{
  "experts_per_token": 8,
  "activation": "swiglu",
  "balance_bias": true,
  "lr_router": 0.00141,
  "rope_base": 500000.0,
  "parallel_block": false,
  "init_std_qkv": 0.0454,
  "init_std_o": 0.0,
  "optimizer": "muon_variant",
  "lr": 0.00239,
  "grad_clip": 2.0,
  "decay_fraction": 0.75,
  "doc_mask": true,
  "dataset": "wikipedia_en"
}
Below are experts of layer 13 (counted from 0) of a mixture-of-experts language model. Rows are named router (the router's row for the expert), gate (a neuron's input weights, with its number), up (a neuron's input weights, with its number), down (a neuron's output weights, with its number) and show model dimensions 0-127. Each number is 128 + 24 x the weight over its row's rms, rounded and kept within 0 to 255. Numbers have three digits each.
Before each expert's rows: a language model's description of what the expert responds to; "comes before" lists some tokens at least twice as common just after its tokens as in all text. This comes from a sample of Wikipedia text that the model never trained on. Tokens count by the router's weight.

# expert 62
What it handles: Prepositions and past verbs in biographical narrative after was or a verb, like studying for, signed by, captured, joined.
comes before: " the", " a", " to", " his", " her", " by"
router:106107144056150125122120163129101121114128181152137135160134176140157095146103164098122121175118133102145114104142101125142138132123120104147155125105123152121153104096106183175130109126099137111142118154174126098148167103135124067123126115122109131152154150180134121133152104154130143146109132170121151127121133051101162140136121130113099159097141110146132124122113126148148150102131
gate1:123147130106140191138118070103083114126089153087102163125131146152101139135156160094104143110131167137119069108132162142105068142135134111157122102140138119119106138100131166138123101123118162110129133141110154115143109109082168122112145134139129146143118126143149174126139100148124154158109146171120143135160143102118147161071129139146173137126149102115166117111154160120093111117123
up1:147088141199156119132150094144106103162078122140110146122170131094107121094119087149083130122138151128124110151165070130136144113097098122129100154110154145137116156158127119113129132171117138145115120126125165137122112153098150112111126114136136105168142114126134078130141116164121123145118125132125122103177109139124121137092153117117198148115148155106079108097157100105173137142123
down1:089147118107154144139119138108158186135145144125131153128137133119091112139123114096155115092127134114152125133145189118116157128102116118133116117159143161149173118099141148137141153116075127123105130125140123097110122087144119115138162146099112181122119098133123108084116156076148075152124139107136110147156177086129127107128131140127115097155101071132138148181125139168137140097085
gate2:141138122146127119131106123121171151176092166097161075097116153115105151107085146103136145144124117083164131110126107153112136146095134090155124127158135103105165145150076110117110126136141149122135157154127127116118176151159143104135119157127126080104118113109127093143183138151128120167136116128078136124142168134142074110121118117107108121107087171168151121109156148141132158111130
up2:140113115160083118173129118056136134115141151145144178118124130158115100114166094168120142098167120123088171138127128155159147113123131094118109160073137137120100105133123138114146132115129113135088122147103117077136150123124130166127136151120153127133089103110123136143150156132110182092095119108131141124175064127135125121116126150155104140139131111119126060124129159151163121130127
down2:169081113107164109120092146127103093139124153119136112166178131145120124103102108125097099113112151121159183123118159098143140134159141141153091112124101120157107152093109135128108159112090109103171165126166139115119072090134127144116140128113159149105129147123109168168118141175114139145130091131162115085131126145143139139135112144115115113119149170117194148110115087120130106125119
gate3:118145183137156134141116125175132138108149131141131129133103136124143113123154146106159143124133104104129114131194100120128157118123200159106110137110140120155125100118071125111123102109147085146113106086110126127164143195116118136112123146119083098112129128120122142176113137119134146128138094148119148173094084122167128106150103144112164091093111133158083109165116123157131144140106
up3:144163132120172124114109089142140090124149142154149126149093163116115086142117111131115139157151064134151075151132112109113133102105159124110140148101090131168146119163112155127144130094139088102180140149112128112116109112110131086133159096160109105118096132178126157125106116138122119135115117134130118108100129155087137080132107167130153172119087146147120150163174131145145156111112
down3:154155124144091133125122151175135177101129097141128119169120131087168119148116116108149109115168173118126092168157128137080128126146100141129129143076128108160146114125137106107170118148099156138153169152133110121094149157129109110119140152117072102162118088136144151145145100126123138102107136141128103118139104110092147120129097126116106176136120180137080134125155130129070107115123
gate4:120134093129148144148110127109111157122106150139118159127102121126109146161107100097104095121163087105140114122130150117145179116123164112120140106100124161158127166151091192164131137135137112110161134145171140116116120128136152152178115098145110120112148133142146103098095119119150114156076142170097145098110132142125188104138117138109047098125139090111113142125120116151106155138140
up4:150143178147138123074090108109169089070150181110134099131147131133147100121127147101148129070138131154121115181143150135116173106166113121123163150121114168135155119069094141118146127172089098141165128111111150091149129111145138118134131095156111113104138140133077133117109108133147146128093094144133138131141137108119125149091137101120106143133133148149132137112107168103125135109152
down4:142165129136114112142130095142105099164108152146127149115085119105128146084116140129146109132095148179152112115095133166135119143086111093145183108129101115118110113131094153118149139158097139139120095133156116162134115123151116145101119139136140164125165203108191153128144116141128101097110120127099094156094135169132109132127145087098177115124102115104154111145158114122150151111104
gate5:167086130112098159082155149093141131112111119176116183139095086147154121114148115095165120100112109123156131147139154139117127122150083111132114097087120121150109152086087128149089121144093122126119104171129114159179094110145108121161118098148139133136121140165145150134107117114157143156132118112116098161141150146102127109154152120167119143157109085117151149143108144108156111168107
up5:118150127097147162097125156130088093092151115111130069106149092127154117137107130166120133145136110131138119160140111136146089148125102100139168124104124137100159125104102119089133128115126175124106114077118120148170112120141150104090132148100137132142160149112128138149121128132154119121113137113109174150180125115151097142163167126122161130085140092082145185115161166104105133167113
down5:138155115180133141135120097127141169156107103115153101144118128134134112101128128145116146170117133111123158155097143174113107105104142138146154103122145122155175138163129124137138154113092155129111135145138144150100168128101095162132142152135133103176143083100153101100157154123107175127095102141090154107098120106135134072085105136080162128120119143092128118095140099116096095153157

# expert 40
What it handles: Commas and the conjunctions and, but, or that separate list items or clauses, such as machinery and parts, then motor vehicles.
comes before: " and", " the", " which", " but", " he", " a"
router:126135125093126106129182102154146132103159152163157122147169140081095117131101114120113101128131111115141123126132111149097150104138116127152096095123153127100133120126132109104100152110101095088104118116138163100100158118119159088111126125184132163168223138163125153115160089126115149121133171148140140120083089120113156157115120141130112145134095116111141163104147131125135115114145
gate0:133111105153131106140094180090108111076090143146132119130116149117116104132108136124114115099172104119111168171124135129090122117125104107143130103172149125152132101145134155105118126108084130129148168105150129190143125136144151149126146087124144148136137158093144113104122122132131117140129121088142155089120128135161141165140135139130109162134106159072123083148083088121143188091149
up0:117122133136120108160169090170124114065110130115131135111121127154106120144113102155138110167157111169128092116090182121085113134120129144163144100099130160113141140123146109173110169095098129094131087141137139114128160179132139096130141148122148154135150125078164121128108179081139150118133145152137154137142112104150066096105127114144118129127114150148112128118136136140165087128137
down0:090109149163104142136184142146107092139082146114112118127161103171070139146136111138143117130125141138123117128125116123084134124118125133153132099122154125114107139145118103132143120096107086086151124109071107114123124179128131081105164131115106127178123126125154148113157138105153114141114168151156139168142128131170093099138139141173101146154124119158118100154105113160113101111186
gate1:121123114102126120141113198130136129155137101101140146129107148137116144166122169124101118155117109108135111139077173141100130145130151101139145114119131111110116088103161109103146129151134132118147157141153120121140152117109154129132114111149140102131109169120104180131166100164125066113129148121116136112145160080151106113060133120096150113071152146179139116128161097129105140167096
up1:127157139077128128098147118097108113120098123118099150124132174083139180111124121139091100090142131114113142151137145092116154096079142135146139138152086122139157132136119141146171150143176082140149119137126123119121131111176093126111122143152095118131129143126146129114134127117146155132090086124116093197176116134107118152117155144123102100141136108123148092128148118156184156141178
down1:112079127138154110116169092137050152169139124132124114145188100162109140140140194126125123097149149181139140140160122143106145123108123091111084130113106153119115127125168137122141148129139125107127130127159149098150104154143147146106164108119150164092107074109132126111156131131147134156120157114110078154143142117082107109109149103124102144101134127096123143121091152114135118128139
gate2:097117127131175147128174132100167111156114105134150125126148113114182115085130121116144196095100130190154163155110147203114135131148116148102103142119126131083102112145093123119125101128131133154125114145115161142139129133122139115104129164112128173136120105127134089134161144074153140127120130089130111123127125159144127129118102121082111140134096142118122109090112112140135150084174
up2:077094109100145151103138081142109127154142126154116136113151123119121125117149134119150125160123143111165133132111135108170085097131144114142152102089119130131113115107154152156133145081168157097136181135143139110171142131148098155124150126131109125082114129134134138124129154128130062119130112148147141148086134100144133087128089143083071127145126100169102165172137114105155177128116
down2:116113124130161152145136157133139136111090127198166140144137131089190125087091111110129131119154153168119149122139115102117115153112102196123106101109131136108121150106083122145147114125113158132118145107117101153179120156113165124096121143135094099133121114132168130135124112119125129103085104142139116109141149175167136119143075144090135136142135180121085107136085133103135143113127
gate3:107101162169144132089120129113063098100132102127134123125127136158155143082119112164137115112140134132134137143170106117128115142165148161112122130133115131159141090163097141081109116105124136095098154094089156149130138130132127074116129123146161155111126117138121123096097196119102096161087162139090155119129159122159123127126157140111170156138153094164102100119098152143132146137135
up3:137107133095115147097135155146137122079159164098163116150155088131144065142158140127144115114123158096161084139149138108120130123160164126132134136166134154142165145148073108144111142156109116152130132098124128161150121118166100126114076123123121103104113168121088078129119133141145167117123153128125128148096155142130129095169119107155139134139130170129160099091115108097100085126157
down3:115123157109180126182125150095134050147083108109151142093122131123105183144138128138155116113110162099099117144148131142109099154123165122102121140164129118168113072137140099135151144135137117120149100157129124042129147132131105150158157120173122125087119118127099116076145164126117132143145109126115103128153173121117113136125145113142139133122112123136158111142132144137160110103110
gate4:111172129138089137151126130151118143126129088134126140122117128129079106113130148126098127123150126143107133165119147114127154138130117120170095079091143093088142149135151118084120093102141093102143184143137121125128151083129170123131116149189105149159168152084135147120114133107145105135099127140132121139144156134083112157135135144158166084102176107177161173130118095117139121143127
up4:104134151133102131163159129117130132111130109115104150114110146135135154169151141131114114138120119117124154136119133107132109109155143115122139115110092152096111109110087139146157126113167141135127138118118170090154140080184124160076135134076154135059118156111149103167178087125142124155103133116164137129155137136099092111147104093088174127130094163129139125121170110152099168102125
down4:123105105142126122159116136100127117165165132130141144125170132108096126115143124139102160116179091092109140107155193107113115103110121110149070109111145134148149155139127097075111125129077133141109183146113110100116135145112141127126145124134156149164145089087099122107152122163152102115128127136151107113124132124148156151168124082149138115102147107145166155156090137138171099092112

# expert 7
What it handles: Prepositions after participles or nouns naming a maker or place, mostly "by", "in", "of", "with": composed by, vocals by, village in.
comes before: " the", " |\n", "\n", " (", " a", ":"
router:131115131095129094171140126116092109103113142101170147120131118127144109114146146092152125153153142155146145110096116154134143168142130108171156125106145183111120112102116123150102130082105096174125116150173150086133130067184129125121142095141119115123144139154154132116129101138101127131149136181165097105127150062080161144123117106110105150128132143158128145153137134113128105150150
gate1:162127122137138140112093139142169112126129149078158149105116130116149090124077121140097102110121104082165122161110090126112135138106188182147121114098108161151100100176128144134125125138147159111130102087146098122102102113160137088083134115146153124147131125166165160112106147117160115094100129130110132144158109096069142155120163137144113146128143128148128148151115106132123089138114
up1:162129137139119113116097145115119144109157129126145152120109128130097108140129100176149159183126083129154111114157115141116117149102112112106126103151093144105146093059122150150136133172088143122133128134106135116151131161094132111149124136098122150129122128127157150117097164095148119111132128071074125123106111127109134145144142084176150170157165153082154135168103142138135123081093
down1:088164084124102132134081135129133151142177113092100164092141083131110082132146107070148147099136133140156136118117126129121143108129144158157143127192134158125149159100131106157126158151150107120150135125089150135143093129088151096119119150103157110115113127139082136118143114128127143145097087142143162097135115166124124138098178185137161111134117146144131108124124121109146114089139
gate2:118157122135120122139144137108126112111083120111130110145159160139132126127067117100165140104097139153108159115136116151090133136114117115144129113126168145092138078093172160094149142105139086128110119123149096114154121121166124163160129142072080161146144111142150092132142106107101139138171140158138172133143183143113095142158110115132097138149132140171161100107114177111129123131109
up2:111111136123114140139081140151159112134125125112145102149101124085119141105126102111120129100152134150130145097143131135123141127137145114136188133148105110125147160124119124113120122159095175126094150134077086134136171127138125149077105115106161133130115086108147094108124122175165131112117097133113161123093142157147076118160160129132158175137138167109120106100140161104124144052168
down2:098108145095136120125173098102126085141124138137148109121107122130128129115124151129127121148142095147155123065117175155139091136131140169124172105098083135118138143148169104115107095144128114158133095147132137128161078147137149138170148141132145142129136153134111106148106129144147089175145141129150133150128105123111137097199152159147122152131105125102117117085079143081093092103136
gate3:112132125111150119156124122135103148155153142151157161116113154102149129131126169125099115140120166157102162137160153090098144146133179094128119159097131110149129159128115120133133147118093111140121103135132121136116132126137116168126146167129115161161088143149128082072154139122155116150127105134117121148136162103076147142125095119114135138053095177138127104128116088055123128119094
up3:119118121138107112139117110179120144096141126090108150125138142099135130117153139129076141085154129123097107202125103125154130120131105142104136122057137080154114149098125142099153142128141141136113164173162097108119144122145113135129115113143137116153091060126176122121142131141122142141132126099112080124155119149133105152149125154157138125091139202130138118146127130072137142134114
down3:162118145138117084110138153123145130122152107118121087145140104110149185128121117130153133106143105097120112071103162101125113106095179101136129156145097101140106116107124139099118097139139133097133098103136072140136163083100137089116147132132185158129138115140133144118138157139162114117110117163135128169153104116129120159126121121176124100133103162154147152127089160182125117145175
gate4:149132102131153152133122113121099139126105094127149153188093163125104105148103106152157104157154107127169117139123133196154153135133122091160133108100117124126130158121122107112112174151121136142163117130153143101126153113145132152104092156104164146141175118153146114155131164105096093116137121140128113099135109138172087076134109140115126161112085111109111117131109057105099132131134
up4:078183135111116138136103138138118134136142169153146109124117161143137129112164116122142130113128134133117112137111134124097173103067101093078149061141099106128130126128141157135168168136099109147130138134113120114151142154116123107168114143143113124170137118134137132168122102150164168182136124065135078119114084087111121123143105129139091128077138149146102140129151115143120128112148
down4:121108148134101145097136112133107169114139124153160086127111129147144116123140145138148098101110149139119085135145104114167127114147123112157138123111088095134136077146079122132166162069148156154118139114144114122131119142144159179120085149151148108154118111124143164125127144145082090137156086133120107117142113115128112172118146127152150108135155197088128082100131113093157144106165
gate5:119106113106146136115140141125142136115109119109145131130125145126131118122106125105122126153160134127177169080150089121114085113125136133090123158078154116117144154152100086087121121143122139106141169107156125104117082157155153107124138107150150159086132172125100111184092161122139107178109112129151119111107148190138108136148098079124149121156146100149124140114112136179159094139145
up5:122117110092147125158166155084114155187107148117128102120139107106140118152136086126171104125111095124135131172149170126097098154140108110123153114145128125119136117134143133144075108123124158151135140141129082168128113111129127150133169084122111118144140156112131117111091143138113079096151145118165121176162081138158119161136141150105124124184158134143122113089161090130123098166118
down5:124095156126125099116126154153123105077131139123135120118117132119126124109163107150131120043120126143120127138188133109144118138147120159152114104173128124134132092127167157138080158134125128153149127124099127142093156120082153107137139108098198086170110135152068152159116097139120138120132098145129164139127112151132122161118106178124123118128154116113113105150140103155117109099165